Weights of a small mixture-of-experts language model, trained from scratch on English Wikipedia: 41.8M parameters, 373M tokens.
Below are experts of layer 7 (counted from 0) of a mixture-of-experts language model. Rows are named router (the router's row for the expert), up (a neuron's input weights, with its number), down (a neuron's output weights, with its number) and show model dimensions 96-191. Each number is 128 + 24 x the weight over its row's rms, rounded and kept within 0 to 255.
Before each expert's rows: "mostly gets" lists some tokens that are sent to it at least half of the time; "raises" lists some tokens whose logits its average output raises strongly, later layers aside. This comes from a sample of Wikipedia text that the model never trained on.

# expert 0
mostly gets: " San", " Mon", " John", " President", " Sam", " Ben"
raises: "ely", "ily", "ier", "ured", "ively", "ales"
router [115 124 140 166  83  93 101  95 104 153 129 143 129 110 118 119 121 142  86 142 119 123 104 122 116 106 170 119 144 120 121 130 147 123 145 175 164 162 119 120 132 108 114 141 123 191 122 178 129 151 146 150 123 122 121 131 121 117 113 152 109 156 126 166 126 129 132 135 159 122 106 114  94 146 108 155 170 124 113  76 129 124 161 117 168 152 156 123  96 218  80 129 143 121 111 103]
up0 [122 101 100 141 135 124 133 136 127 138  85 120 118 139 111 156  94 149 114  90 138 145 117  88 141 146 117 131  90 143 110 123 152 100 140 137 126 124 115 126 132 125 156 105  84 147 125  96 117 143 110 109 141 105 146 118 142 132 143 138  90 164 114 158 130 123 127 113 139 127 118 109 147 114 133 124 158 154 145 113 128 112 177 198 105 166 185  96  68 125 101 147 152 155 145 155]
down0 [131 162  85 158 105 142  93 188 140 146 125 129 114  87 149 103 144 115 145 134 135 136  89 118 154 178 119 110 146 117 110 150 142 128 108 132 126 140 144 102 124 123 144 125 130  77 102 131 134 115  94  65 126 151 195 119 106 148 118  98 131 117  95 106 145  98 124 136 135 142 133 113 127 106 107 120  92 154 114 141 132 122 119 117 118 148 103 133 185 123 156 155 115 117  99 107]
up1 [127  91 106 122 104 134  88  96 102 130 122 141 102 106 128 139 138 154 130  94 125 130 125 188 121 155 140 112 164 127 130 103 173 157 150 186  93 115 121 143 124  93 113 104 139 103 132 156 159  96 111 153 152 155 137 128 127 122  93 115 112 122 127 105 113 165 131 133 180 149  80 142 131 119  84 134 104 144 124 116 129  76 153  89 143 142 158  82 108 126 120  96 152 142 116 141]
down1 [ 78 133 141 107 133 145 120 152 115  83 153 156  69 137 107 120 121 146 150  92 117 150 136 145 136 136 102 156 115  93 121 139 148 130 111  95 132  90 129 141  79 126 118 108 111 161 126 120 125 143 124 114 141 117 142  80 111 124 139 127 128 158 137  89 144 141  79 112  89 116 110 120 155 144 145 100  68 129 115 115 147 136  84 137 135 130 138  89 160 172 133 147 109 116 108 158]
up2 [118 128 123 104 151 111  95  89 101 126 115 105 138  92 151 139 134 116 129 181 142 127 142 101 107 133  82 125 107 108  58 162 127 138 127 105 133 137 141 118 133 153 146 153 141  91 140 114 127 121 140 121 119 136 129 109 113 133 144 143 126 167 116 140 154 152 104 136 120 130 104 156 139 151 101 129 113 161 163 108 135 141 120  97 153 121 120 119 141 197 151 136 152 112 159 133]
down2 [109 103 139  75 113 102 125 114 121 111 122 112 163 136 118 164 143 141 145  96 163 127 129  93 143 127  66 131 124 108 122 127 140 126 161 138 129 123 113 126 139 138 138 137 138 109 125 139 131 113  99  99 125 117 126 134 142  78  95 128 149 137 125 168  83  98  71 116 137 114 113 133 105 126  93 151 111 133 107 167 113 108 140 155 150 112 148  76 126 142 114 129 181 163  87 115]
up3 [148 129 109 115 137 142 115 191 114 117 158 129 107 152 119 110 125 141 135 155 133 107 169 121 127  96 143 115 176 194 139 141  89 113 135 134 124 141  90 149 127 141 130 100 104 137 105 126 125 143 125 115 111 142 127 119 155 141 120 135 114 132 115 134 131 144 164 143 162 146 168 149 119 144 134 136  74 123 179 111 100 157 145 119 127 167 125 146 144 157 111  95 152 103 149 155]
down3 [122 127 150 124 148 145 146 132  92 172 127 120 121 130 132  96 145 133  96 138 121 134 122  90 149 131 136 126  86 145 127 103 121 124 104 159  75 127 140 124 107 106  92 130 146 110 181 120 165 130 138 105 123 139 137 139 116 116 137 111 137 129 127 116 171  98  74 129 121 109 110 133 121 161 101 133 144 132 140 117 120 160 121 111 112 118 137 105 140 105 134 141 110 140 113 144]
up4 [153  54 164 135  90 136 105 122 149 119 113 102 142 106 108 168  93 141 138 207 115  98 131 119  78 130 153 108 138 117 139 173 149 120 154 127 158 149 117 101 127  79 108 163 119 177 148 198 113 137 147 156 100 148 125 127 109 141 132 161  96 143 117 127 135 136 143 148 131 108 140 118 133 164 127 104 160 144 153 156 104 143 128 123  99 150 147 151 125 123  69 157  93 108 118 154]
down4 [133 114 126 104  98 125 125 103 100 130 120 127 112 130 122 113 149 102 136 102 132 141 151 136 109  98 148 119 144 127  74 130 154  89 151 140 139  71 131 110 134 144 123 122  53 121 119 121 116 114 164 109 133 112 160 136 122 126  88 137 140 136  71 102 132 142 169 116  86 137 112 158  92 136 120 128 150 125 101 120 142 129 143 163 100 117 146  97 141  97 146 121 146 109 119 165]
up5 [ 98 101  86 132 127 135 115  87 118  86 118 125 124  89 148 123 166 142 116 164 171 111 111 105 167 126 108 154 115 144 140 122 117  70 151  95 135 153 121 129 195 135  92 166 122 182  77 144 136 146 124 153 142 142 145 127 114 135 136 128 119 142  71  87 167 102 112 124 141 104 164 134  94 152 110 131 171 167  99 113 145 105 105 106 136 143 187 145 140  76 125 130 151  87 113 135]
down5 [132 171 137 117 137 122 166 155 142 123 148 111 134 142 138  92 124 156 134 185 134 130 158 160 128 145 124 157 133 129 126 150  95 149 202 120 103 150 146  85 106 157 123 150 120 116 120 141 115 166 160  93  96  81 111  72 110 112 126 155 133 116  98 114 173 147 124 136 117 141 136 147 117 166 173  98  85 140 110 180 135 170 112 114 161 131 116 147 161 149 138 121 101 117  87 148]
up6 [115 145 133  86 119 154 137 135 134 137 109 122 120 110 139 114 101 149 115 107 144  96  81 113 124 117 143 124 145 120 162 109 148 133 165 122 129 106 170 131 132 154 118  87 120 174 138 119 138 172 153 161 136  98 149 164 117 143 132 147 109 118 115 136 165 109 121 129 128 157 106 112 152 131 109  87 132 100 126  81  95 136 152 139 164 163 121 161 171 153 123 120 137 155 148 119]
down6 [156 134 105 110 117 138 134 139  88  72 192 131 128 146 136 138 133 119 140 150 142 181  71  98 177 153  90 102 126 151 154 122  91 135 135 114 145 149 117 134 110 159 143 154 136 120 124 111 115 180 104 118 131  92 111 120 122 130 151 106 144 141 130  91 135 166 135 128 117 104 102 160 193 117 121 117 133 132 136 159 168 163 100 102 123 110  93 131 126 135 131 140 153 152 106 133]
up7 [139 138 141 111 129 155 138 131 132 175 118 158  89 131 171 109 118 130 149 138  95 103 111 134 131  95 123 119 118 117 149 125 138 103 130 137 136 113 138 138 127 131 120 106  92 125 136 142 117 110 102 137 151 156 120 112 115 129  62 100 139 111 154 109 108 161 116 140 135 133 148 134 155 107 158 137 136 132 138 142  77 131 134 163 156 147 144 127 109  79 131  94 163 141 137 200]
down7 [125 111 150 162 130  90 115 142 110 120 128 173 155 138 153  77 140 155 114 157 112 156 147 104 136 121 116 112  91 171 108 152 144 126  93 126 130 168 146 131 129 128 129 122 118 127 159 128  84 137  79 147 156 191 129 117 112 151 142 106  97 109 154 103 127 126 141  90 151 120  94 139 128 126 123 125  92 101 148  99 100 115 149  93  85 164 116 105 111 158 117  99  84 113 106 126]
up8 [162 139 136 154 125 163 155 140 141 126 143 144 132 134 119 115 109 164 162 154 112 144 115 137 134 178 144 152 100 104 112 171 167  91 113 122  92 150 152 113  93 137 156 198 145  99 139 120 157  97  97 134 141 131 125 120 133 157 137 129 103 150 137 128 148 112 103  92 112 154 108 127 130 161 142 114 101 133 124 112 105 118 116 136 127 169 112 100 123 102 122 136 136 127 136 139]
down8 [140 105 117 138 146 131 107  99 121 127 141 122  94 139 156 156 125 114 106 145 149 144 115 145 153  99 109 128 148 129 118 134 102  95 131 138  95 152 140  69 138 136 123 135 130 120  99  82 113 115 126 103 151 115  97 112 128 137 170 156 132  81 129  99 132 122 155 125 127 103 149 157 105 124  74 130 114 161 184 193 146 137 124 163 102 103 129 122 154  82 129 103  77 115 109  92]
up9 [155 117 115 124 170 104  86 101 136 134 101 124 117  88 104  86 118 112 112 168 132  91 117 126 132 121 140 124 127  97 107 137 107 152  84 132 148 133 151 139 133 129 128 132 123 138 138  98 172 111 120 198 150 128 124 142 136 116 191 134 103 121 133  95 145 109  92 133 123 111  86 140 126 130 136 137 122 120 141 160  65  61 115 106 133  86 145 115 145 123 151 123 133 117 142  98]
down9 [ 79 134 139  91 136 116 117 127 127 158 133 120 109  89 120 141 132 144 110 148 137 107 129 106 148 103 137 118 136 116 144 152  99 157 144 144 132 122  83 138 142 115 156 115 143 121 139 147 154 157  94 154 116 135 109 135 129 136 141 103 121 150 101 120 121 131 164 135 113 133 135 154 131 120  91 143 111 135 101 110 103 112  84 121 103 116 150 126 124 150 133 115 122  76 163 163]
up10 [115 136 117 124  84 121 111 137  67 140  91  97 129 146 118 108 126 143 123  82 130 110  58  93 100 120 118 154 123  84 148 112  96 142 131 144 116 183 147 101 129 120 145 103 170 150 169 162  65 107  95 138  90 144 143 125 142  93 108 135 133 125 148 123 131 120 115 105 169 111 128 148 139 157 109  90 160 103 118 100  94 153 118 160 146 107 130 133 121 117 114 114 136 153 141 117]
down10 [111 150 122  91 104 113  98 117 116  82  94 133 117 138 124 111 127  95 124 139  92 130 112 115 161  79 150  91 101 121 133 108 120 145 139 167 118 124 108 133 115 150 179 107 138  84 118  94 112 107 116 117  97 153 126  88 135 146 131 137 134 131 154 114  77 124 162 132 154 134 131 110 144 158 183 121 161 170 131  90 102 131 152  97 146 144 127  94 122 128 103 141 117 130 146 116]
up11 [141  96 161 135 130 109 109  93 151 106 123 121 173 131 107 122 117 122 152 113 137 107 153 102 101 187 160 124 121 143  88 118  91 135 137 156 130 143 142  94 111 112 121 129 133 134 116 163 128 118 126 172 146 189 117  95 126 158 110 130 138 152 130 132 129 115  99 137  78 161 173 130 121 150 136 136 146 161 125 136 156 122 120 147 102 143 119 164 116 150 127 156 109  89 118 125]
down11 [127 131 166 142 111 110 197 110 176 112 131 127 165 128 126 111 149 123 184  93 115 143 134 140  98 141 111 127 160  85 173 145 150 119 145 137 153  86 166 136 112 138 121 153 107 139 122 152 173 124 115 121 170  84 101 139 101 160 126 114  99 127 101 134 118 144 166 133 176 146  80 118 142 125 103 177 142 131 130 110 133 174 147 139 130 149 114 136 134 117 132 171 100 111 121 132]
up12 [131 136 120  96 100 117 129 205 154 130  62 127 131 139 139 106 110 147  88 151 144 123 130 140  74 110  94 121 162 123 102  90 175 111 131 133 123 118 148 111 131 150 108 153 106 164 144 117 151 154  75 105 167 132 169 125  95 112 121 120 172 101 123 149 164 112 151 133 127 128 113  94 102 105  93 101 116 100 155  84 143 131 101 114 159 142 152 113 140 204 151 148 136 179 156 127]
down12 [136  81 113 167 122 133 127 115 122 123 135 156 144 146 104 131 144 150 145 129  92 138 149 133 147 136 114 168 138 117 115 153 140 116 120 112 117 132 152 128  89 118 133 161 120 109 130 130  92 126 131 114 137 161 170 162 138 119 156 123 110  56  80 119 170 132 163 191 148 119 142 107 106 127 153 126 142 146 159 127 134 157 102 127  69 122 148 122  99 152 162 121 100 117 124 116]
up13 [121 166 147 155  90 122 119 135 153 116 168 137 115 130  90 130 151 156 112 115 106 115 123 110 136 141 104 114 118 143 127 110  95 124 105 168 122 135 130  94 143 129 145 116 108  78 120 114 112 144 109 140 104 113 105 153 164 136 101 114 110 141 160 115 114 133 115  76 162 139 102 134 132 183 111 151 146 173 139 165 102 145 156 120 103 136  68 122 142 121 129 159  79 123 105 133]
down13 [122 123 108 126 137 136 146 107 118 134 114 132 118 120 138 127 123 104 101 116 150 138 123 140 144 137 144  97 150 113 160  86  64 110 115 156 128 117 139 157  73  78  71 138 118 190 156  93 144 133  91 163 146 111 137 135 146 168 120 187 147 102 116 112 129 105 109 119 136 103 133 108 146 175  98 128 126 125 111 125 111 146 129 158 100 123 135  93 112 166 142 101 113 135 150 150]
up14 [148 121 168 147 129 115 108 129  86 140 126 159 153 101  97 150 154 102 141  67 119 152 111 116 121  95 115 118 144 134 111 162 145 138 170 116 144 108 144 149 121 154 145 137 142 130 163 122 107 129 135 135 113 125 174  93 107  83 152 108 130 101 157 127 150 140 135 107 106 105 116 111 138 148 107 165 157 109 141 112 140 116 125 131 109  84 172 111 161 144 123  88 138  82 129 113]
down14 [110 130 151  89  97 130 151  99  96 140 169 176 137 107 105 166 107  94 124 129 116 161 132 118 127 102 134 131 148 131 120 116 128 121 101 132 115 125  96 113 134 128 156 114 126 126 173 103 177 144 104 178 141 100 134 115 137 138 175 143 177 128 154 140 149 112 117 150 139 169 131 153 149 128  94  96 153 128  87  71 123 131 135 107 125 142 100 153 120 170 109 118 158 143 148 124]
up15 [134  87 169 142 132 147 113 130 153 129 128 171 121  88  52 127 107 166 114  91 117 125  98  97  88 163 144 119 132 113 130 126  97 104 129 124  90 137 103 135 157 131 129 111  88 126 120  97 119  95 177 120 123 133 123 151 160 104 144 144 102 149 147 166 159 129 149 134  97 153  88 112 155  77  98 170 136 166 128 122  95 133 143 152 111 150 149 137 109 150 138 141 155 121 113 123]
down15 [133 107 110  99 154 147 132 137 138 114 110 147 128 150 109 143 147 164 150 122 133 113 101 100 117 140 146 111 133 127 124 139 126 105 132  79  93 100 142 111 133 111 115 106 112 108 141  92 119 130 155 130 106  87 106 137 100 106 127  90 112 100 145 117 109 163 103 105 143 120 155 131 155 124 115 195 103 138 156 145 134  90 118 123 118  87 108 142 157 134 154 136 162 160 123 146]
up16 [140 185  99 138 130  93 107 127  83 103 104 123 100  92 129 135 137 140  82 128 136 150 129 119  68 115 129 162 146 169 105 125 128 158 129 136 117 137 111 141 100 154 133 148 125 165 127 181 136 123 123 136  93 105  99  84 127 106 150 122 165 124 102 153 122 132 173 160 145 127 122 111 171  98 132 146 124 126 160 102 161 105 152 144 129 178 130  87 125 125 124 156 141 146 106  93]
down16 [ 95 117  61 104 141 134 148 121 129  90  70 176  93 111 113 135 172 143  86 129 123 114  97 134 141 146 157  46 146 111 122 121 115 121 119 149  99 137 154 143 129 142 156 127 132  92 148 146 122 147 160  94 110 134 109 151 153 149  97  97 130 145 132 107 123 191 121 102 170 158 170 117  93 110 138 110 143 125 142 128 132 125  95 112 136 110 140 112 145 133 115 100  96 148 107 154]
up17 [118 147 135 118 146 139 135 118 111  76 108 123 146 129 143 140 146 135 126 129 104 124 110 144 120 138 132 149 146 109 127 107 106 101 129 133 195 141  79 127 122 130 140 128 184 131 131 128 152 137 108 167 112 174 106 127 126 129 143 110 151  91 115 120 126 141 125 115 155 132 121 108 106 127 113  95 131 114 155 110 120 115 131 210 159 138  87 144 119 111 167 139 168  80 117  99]
down17 [106 128 163  99 157 162 209  67 124 124 146  91 152 107 129 155 140 134  90 137 140  87 109 120 114 165 165 108 113 112  97 184  90  82 147 129 146 123  71  97 153 108 104 173 123 141 137 157 134  85  96 156 118 126 161 156 149 105 141 125 120 145  77 146 158 137 154 119 123  99 173 138 145  85 135 127 146 103 164 120  94 135 117 132 158 139 140 129  97 126 145 104 102  71 135 157]
up18 [126 110 124 181 112 127 104 167 140  81  99 105 111  86 126 142 167 156 124 120 128 121 135  99 118 120 153 125  94 178 121 149 122 146 131 163 169 145 148 141 131 123 163  96 152 147 124 104 148  96 104 119 117  98 152 123 114 144 124  73 144  92 127 132 148 107 106  94 113 119 105 129 146  79  98  87 141 112 149 117 123 120 120  92 138  97 162 117 132 138 127 115 134 107  86 146]
down18 [112 112 106 145 142 134 164 103 146 139 134 122 121 115 128 137 122 155 118 126 111 137 111 112 100 106 149 145 112 101 113 111 123 168 162  99 172 136 138 158 144  98 160 135 142  97 122 120 117 142 139 145 138 138 118 119 162 122 137 118 144 140 120 122 175 117 105 115 109 113 128 110 123 139 142 142 120 139 105 131  86 166 123 134 116  98 150 150 127 115 152 119 146 149 116 128]
up19 [116  99 141 114  81 134 123  97 128 128 136 118 120  76 125 128 132 133 127 105 149 116 115 172 115 135 116 131 155 118 105 129 121 140 107 118 142 148 129 157 151 103  67 112 109 204 121 129 145 113 110 133 156 121  81 143 175 113 127 118 126 108 165 166 124 102 109 154 132 112  95 152 128 170 132 135 127 111 130 134 101 137 194 132  89 105 129 166 201 137 145 124 112 183 130 148]
down19 [143 135 125 158 120 153 113 139  98 145 155 116 125 152 121 160 147 110 116 143 125 126 122 123 137 105 151 130 119 102 141 100 109 159 106 102 148 110 110 134 142 116 110  84 136 104 142 104 167 172 109 140 125 161 184 154 138 103 138 109  82  73 142 127 147 152 139 154  94  91 128 109 120 152 154 144  90  97 141 132 135 113 128 110 115 119 144 106 160 103 129  69 177 121 148 123]
up20 [182 134 124 166 141 108 118 133 119 111 165  89 149 137 133 169 125 117 114 111 107 135 144 131 154 129 152 102 118 120  94 115 185 133  97 126 114 143 109 145 146 125 126 127 146 111 153 174 136 117 164 151  95 126  96 146 165  80 143  98 181 142 139 154 160 145 117 121  78 101 118 127 112 170 146  77  97 120 135 141 108 132 114 161 155 128 123 153 108 129 111 174 136 132  82 104]
down20 [ 78  92 135  92 100 128 138 158  66  92 132  84 150 161 123  94 143 119 144 122 110 153 182 102 153  88  89 130 101 126 156 178 112 134 153 121 136  92 126  98 136 146 114 114 113 146 111  97 127 126 118 102 126 116 103 147 136 134 102 132 147 120 114 118 148 136 124 116 137 109  70 112 119 149 200 127  61 125  90 167 123 136 173 117 146 122 154 172 145 131 111 131 137 119 149 146]
up21 [123 149  73 118 162 160  93 116 141 100 126 146 123 140 144 102  93 133 141 126 151 147 147 151 121 121 125 106 150 183 148 103 104 141 109 106 123 119 112 131 134 117  93 100 136 144 103  94 137 101 167 115 127 130 113 150 156  85 112 112 122 166 141 124 112 107 129 134 129 141 131 158  69 125  86 106 158 154 136 160 128 157 155  92 152 104 152 123 131 145 112 106 102  87  81 129]
down21 [130 121 106 120 134 156  84 135 126 133 165 111  98 122 147 119 123 127 141 175 140 120 162 174 136 142 117  77 131 119 140 153 114 127  82 133 204 103 153 147  97 134 146 125 169 138  89 104 125 161 106 132 126 120  82 148 142 110 125  98 101 129 126 148 150 115 112  91 144 156  88 147  86 106 131 187 173 124 114 151 149 132 148 124  98 101 109 154 140 110  99 142 137  98 113 146]
up22 [ 94 132 137 132 129 155 138 118  95  73 119 110  70 141 108 123 119 109 126 166 145 164 143 112 127 122 173 151 125 140 114 131 109 151 145 145 128  92 111  98 126 130 137 144 185 200 149 104 133 106  96 142  87 148 119 133 137 126 172 110 134  95 119 134 143 132 130 122 122 145 120 148 137 121 117 137 162 139 121 129 107 156 107  84 159 148 107 135 111 139  51 114 124 128 124 126]
down22 [159 127 116  99 123 178  89  79 113 114 151 138 131 131 119  99 127 142 120  75 170  98 124 131 141 115 122 188 164 149 133 111 103 150 146 110 132 130 124 121 124 142 113  95 108 135 118 157 143 160 131 113 103  91 131 113 146 127 172 101 159 130 149 122  99 125 179 135  83  62 122 143 125 114 101 170 147 107 132 125 124 150  91 131  91 104 116 118 132 114  94 120 140  93 109  92]
up23 [108 108 118 125 100 123 141 150 121 118 115 129 132 140 118 113 110 139 133 108  96 116  73 119 108  99 113 142  98 107 140 146 174 142 136 140 117 154 109 128 122 145 126 118 105 169 118 126 132 116 156 108 107 146 103 136 161 137 124 163 135 133 138 158 141 155 154 142 120 161 125 133 123 132 194 139 143 122 132 141 130 142 130  95 163 151 143 181  97 170 151 139 116 170 105 129]
down23 [ 96 143 139 100 117 109 119 154 110 149 132 104 137 141 118 125 126 160 146 104 113 130 117 147 159 123 136 131 116  93 129 111  78 136 143 143 127 155 140 127 113 114 106 141 125  87  99 120 119 165  84 109 125  76 122 133 137 151 129 114 140 102 113 100 154 124 137 143 130 178 154 133 136 121 155 100 118  99 112 151 132 122 153 127 139  89 132 103 102 119 149 195 109 121 177 127]
up24 [125 184  89  64 127 141 119 118 133 152 137 140 115 120 129 153 158 106 107 138 138 139 140 113 112 116 148 147 123 125  95 123 130 138 160 114  86 124 124 146 131 101 132 148 126 151 131 141  89 131 121 145 126  76 107 143 126 136  95 128 108 141 167 141 141  93  99 144 131 111 124 125 122 110 109  61 111 119 143 131 138  99 100 134 137 164 169  93 117 131 149 136 116 126 122  69]
down24 [133 132 152 170 137 111  88 153 155 123 104 117 137 106 129 125 112 170 107  90 105 103 142 125  88 100 142  96 114 169 145 121 159  97 132 138 157 141 112 133 116 135 101  74 141 159 150 106 151 116 174 134 111 145 150 123 122 151 139 176  95 137 162 141 121 180  94  95 134 113 118 161 125 141 140 125 102 138 151 119 125  96 164 107 154 117 124 100 125 103 133 148 141 152 149 115]
up25 [166 160 146 123 101 104 125  84 105 121 153  96  93 118 155 161 136 155  80 104 135 119  93 126 113  91 125 105 138 165 159 156 128 190 112 176 109 129 109 116 154 110 169 153 121 172 103 141 115 146 125 158 133 118 153  67 122  98 133 146 134 144 119 142 130  93 143 132 141 146  94 100 101 129 123 177 169 113 116 141 153 120 175 155 137 147 116 116 110 128 116 148 172 123 149 144]
down25 [120  57 106 143 145 105 140 103  89 146  93 153 133  76 142 151 102  92 123 152 175 149 148 116 128  98 144 127 101 109 115 179 141 127 142 123 133 130 139 137 139 111 150 103 125 137 105 161 175  95 152 161 130 192 143 164 149 133  81 181 108 134 120 103 112 139 116 157  85 163  92 117 164 164 107 120 162 128 125 109 142 146 161 132 158 113 121 130  83 126  85 130  96 159  99 121]
up26 [119 116 166 114  89  49 152 127 106 161 140 142 146 106 135 129 100 143 149  87 140 157 115 146 133 123 122 155 167 146 146 132 100 146 128 146 125 177 118  77  90 130 135 128 154 133 136 134 109 121  78 140 137 119 150 158 124 151  98 105 122 141 154 139 112 151 107 116 129 133 141 185 159 123  79 109 149 117 137 174  97 109 122 164 125 143 145 174 128 168 124 117 107 115 153  88]
down26 [124 123 149 158 139 130  94 122 120 139 129 100 140 115 130  99 110  92 150 113  90 105 160  98 112 143 134 140 161 135 114 130 152 123 126  68 133 172 108  79 115  80 200 127 105  85 152 119 138 137 106 111 126 156 145 157 146 141 121 108 152 155 106 140 130 178 161 109 115 136  93 164 110 125 137 138 142 145 144 118 111 119 129 135 138 118 121 130  74 154 125 138 133  79 126 152]
up27 [138 144 137 136 108 123 162  97 111 147  85 132 115  95 108 116 137 133 129 143  99 153 142 123 144 130 141  76  88 141  95 165 101 139 150 117 134 139 104 101  86 149 163 178  88 127 135 141 126 165 113 108 146 126  94 109 188 147 124 116 130 158 137 126 118 102 140 115 121 139 116 150  98 116 155 154 162 147 143 120 191 133 143 144 114 125 137 112 136 105 120 122  83 139 125 135]
down27 [113  51 146  89 131 119 146 112 154 125 111  92 185 143 149 132 118 141 126 114 123 150 176 100 115 114 149 139 107 105 164 125 114 129 141 121 121 144 118 164 134 118 123 186 123 124 151 106 158 118  99 119 158 131 144 124 151 112 118 132 129 147 121 141 128 120 139  92 115  87 138 104 134 119 143 107 106 156 114 121 124 127 134 139  78 190 113 146 107 150  74 152 106 131 152 106]
up28 [130  95 167  68 129 105 149 140 130 100 154 152 129 105 151 131 135 133 117 125 122 138 120 124  90 116 123 143 118 154 111 143 128  97 163 131 136 161 120 126  96 138 128  90 113  99 117 154 138 118 135 122 177 141 120 168 122  77 132 143 162 107  98 155 139 113 110  94  67 165 101 102 125 136  60 145 112 114 136 138 136 149 200 144 147 131 137 113 180 143 151  73 101  85  70 131]
down28 [140 102  94 139 198 133 131 151 165  73 141 125 140  92 126 127  89 129 150 124 110 123  89  89 121 117 140 135 132 162 148 178 164 134  97 144 100 135  90  91 109 133 159 127 134 103 149 126 147 120 111 170 136 105 133 108 112 106 132 160 137 137 155 135 121 152 125  83 108 127 122 150 117 116 116 192 141 142 122 116 132 165 198 123 149 139 130 112 116 106 106 121 150 142 137 119]
up29 [106 142 176 138 133 105  94 134 118  74 101 161 102 147  70 134 134 135 117 141 145  90 120  88 100 119  97 123 126 147 157 148 113 110  91 120 108 132 124 132  90 108  97 131 129 124 157 121 165 107 123 117 152 105 129 124 150 180 135 126 144 141 165 156 148 110 102 127 126  85 109 105 144 188 121 133 102 149 125 143 107 148 156 109  99 124 136 126 112 128  73 117 124 110 120 124]
down29 [111 149 145 104  82 131 111 145 107  98 132 199 119 114 105 154 132 132 145 136 146 110 129 116 102 130 125 151 147 180 139  98 135 148 137 158 121 154 121 112 129 127 170 127 130 141 114 153 130 132 133 104 160 149 190 136 159 112 110 131 166 108 133 167 121  92  99 104  64 150 170 136 103 124 121 103 127 133 125 129 134 114 167 120 111 112 135 159 116 127 124 136 149 118 139 154]
up30 [141 175 124 153 133  97  70 119 126 137 110 134 171 137 175 156 142 117 119  95 124 106 137 119 115 160 179 117 157 140  93 112 116  96 135 121 120 114 100 138 133 157 143 137 133 141 128 112 151 154 152 157 112 128 134 120 126 138 144 118 126 165 117 111 122 127 118 124 133  84 127 129 111 102  97 104 128 142 104 162 118 141 121 144 164 110 122 130 115 128 103 172 170 165 111 140]
down30 [113 144 186 147 179 106 111 137 126 148 136 157 123 145 140 144 148 135 148 137 112 115 165 118  88 119 123 134 142 133 122 176 137 119 122 146 112 153 139 149 133 106 115  90 128 110 111 132 133 152 180 137 138 151 142 144 124 115 157 114 131 145 127 128 118 134 158 124 130 113  67 134  92 112 102 119  95 139 206  91 115 136 129 178 155 124 132 139 130 132  96 159 200 133  95 152]
up31 [129 134  95 136 132 124 123 109 131 147  98 155 152 135 174  97 103 146  77 164 113 106 101 154 125 137 104 102 121 140 115  91 149 116 127 166 178 123  93  97 163 138 118 176 151 104 117 140 135 136 154 100 118  83 117 109 141 106 133 101 136 157 121 120  97 169  97  71 158 132 147 168 117  98 140 115 102 141 130 109 143 133 160 142 144 144 124 113 165 165 131  83 161 143 121 151]
down31 [117 104 142 158 107 105 147 129 133 146  95 148 118 108 110 168  88 144 144 149 107 116 123 103 137 117 124 148 110 153 148 116 138 125 128 150 112 171 109 129 148 147  79 112 138 164 154  99 157 165  86 119 149 161 149 144 136 167 166  86 152 147 137 143  96 128 167 137 109 112 153  95 147 145 153 107 168 138  77 131 145 126 104 181 118 136 124 134 114 111 141 110 111 111 119 127]
up32 [134 130 142  94  83 100 128 123 154  92 115 141 136 126 125  94 141 136 158 143  87  80 129 138 153 129 115 130 160 147 139 111  72 127 128 138  58 133 121 133  90 157 113 106 109 147 115 138 117 132 156 100 133 115  96 113 119 159  93 151  90 139  82  95 152 154 121 127 113 185 140 115 115 134 126 171 149 149 107 130  97 116 104 173 141 156 118 124 136 161 152 187 140 126  94 132]
down32 [139 152 155  83 135 106 115 121 112 116 133 158 148 117  97 107 142 125 130  99 104 111 129 136 119 108 140 103  91 121  94 169 144 128 120 147 113 165 106 111 117 137 137 137 125 124 127 112 152 118 131 156  99 153 110 100 135  96 138 172 134 110 118  88 103 158  99 122 153 137 135 168 164 123 112 141 131 135 153 123 131 118 107 106 152  92 145 164 158 110 140 125 174 157 132 140]
up33 [138 120 104 173 144 108  98  89 136 126 129 155 133 124 139 124 107  79 157 130 131 117 128 117 153 133 162 107 142 168 129 123 135 126 115 130  79 146 152 145 101 136 124  98  90 143 131 104 163 136 125 156 110  77 158 125 156 144 115 144  80 125  91 119 149 148 156 133 113 117 121 123 137 120 110 100 136 115 114 160 128 142 123 119 152 164 173 140 149 141 163 123 169 124 109 102]
down33 [111 145 122 118 115 161 119 147 122 142 161 156 141 129 157  96 146  89 112 112 116 144 139 113 140 103 145 121 180  96 146 103 110 177 176 107 133 133 128  74 127 150 143 107 153 142 103 112 137 151 105 142 121 126 118 168 139 155 118 148 163 131 126  91 143 123 131 120 104 100 102 125  94 155 107 114 139 112  94 124 147 124 115 153 119 147 159 148 148 141 160 150 176 100 123 124]
up34 [122 129  88 153  92 129 119 124 149  81 158 143 106 128 107 118 131 151  87 178 105 123 151 147 149 114 132 103 149  95 116  98 158 123 113 129 100 173 148 120 167  91 136 141 158 137 117  83 148 164 103 154 113 155 129 124 154 166  87 103 123 123 118  89 142 122 151 146 145 143 130 110 128 147  82 143 144  82  95 168 120  86 129 104 170 105  67  89 123 158  83 109  85 110 119 125]
down34 [113 144 116 160  73  97 130 160 114 100 113 103 113 102 105 122 123 104  64 123 103 116 115 119 104  96 115 126  76 146 109  95 147  84 175 106 171  75 187 146 110 118 140 123 131 111 154 114  35 116 105 156 103 127 129 157 136 101  86 142 137 151 111 124 126  88 134 142 133 146 152 115 118 110  90 113 127 120 106 113 119 138 150 140 134 148  95 155 115 112 114  81  65 132 119 169]
up35 [134 122 160 150  92  84 139 177 141 107 106 147 143 136  95 134 156 139  95 144 121 141  99 114 113  91 158 111 128  99  78 139  85 115 128 136 129 136 130 140  90 139 128 158 138 138 120 164 132 181 111 129 121 122 128 126 122 122 138 120 111 136 118 103  89 126 111 129 131 114 107  83 176 121 111  92 137 159 125 135 156 158 133 138 124 165 122  91 114 155 112 122 180 110 106 131]
down35 [129 103 145 136 143 115 112 178 145 141 141 112 142 137 132 148  84 115 122  98 105 129 140 104 120 133 150 105 130 127 133 127 149 152 138 140 113 141 143 125 132 139 108 128 164 123 150  95 163 138 141 143 108 101 111 141 147 152 159  50 110 124 149 153  98 145  98  94 134  80 119 121 112 127 172  93 139 137 118 120 116 111 129 122 123 121 115 100 134 130 162 130 150 197 130 115]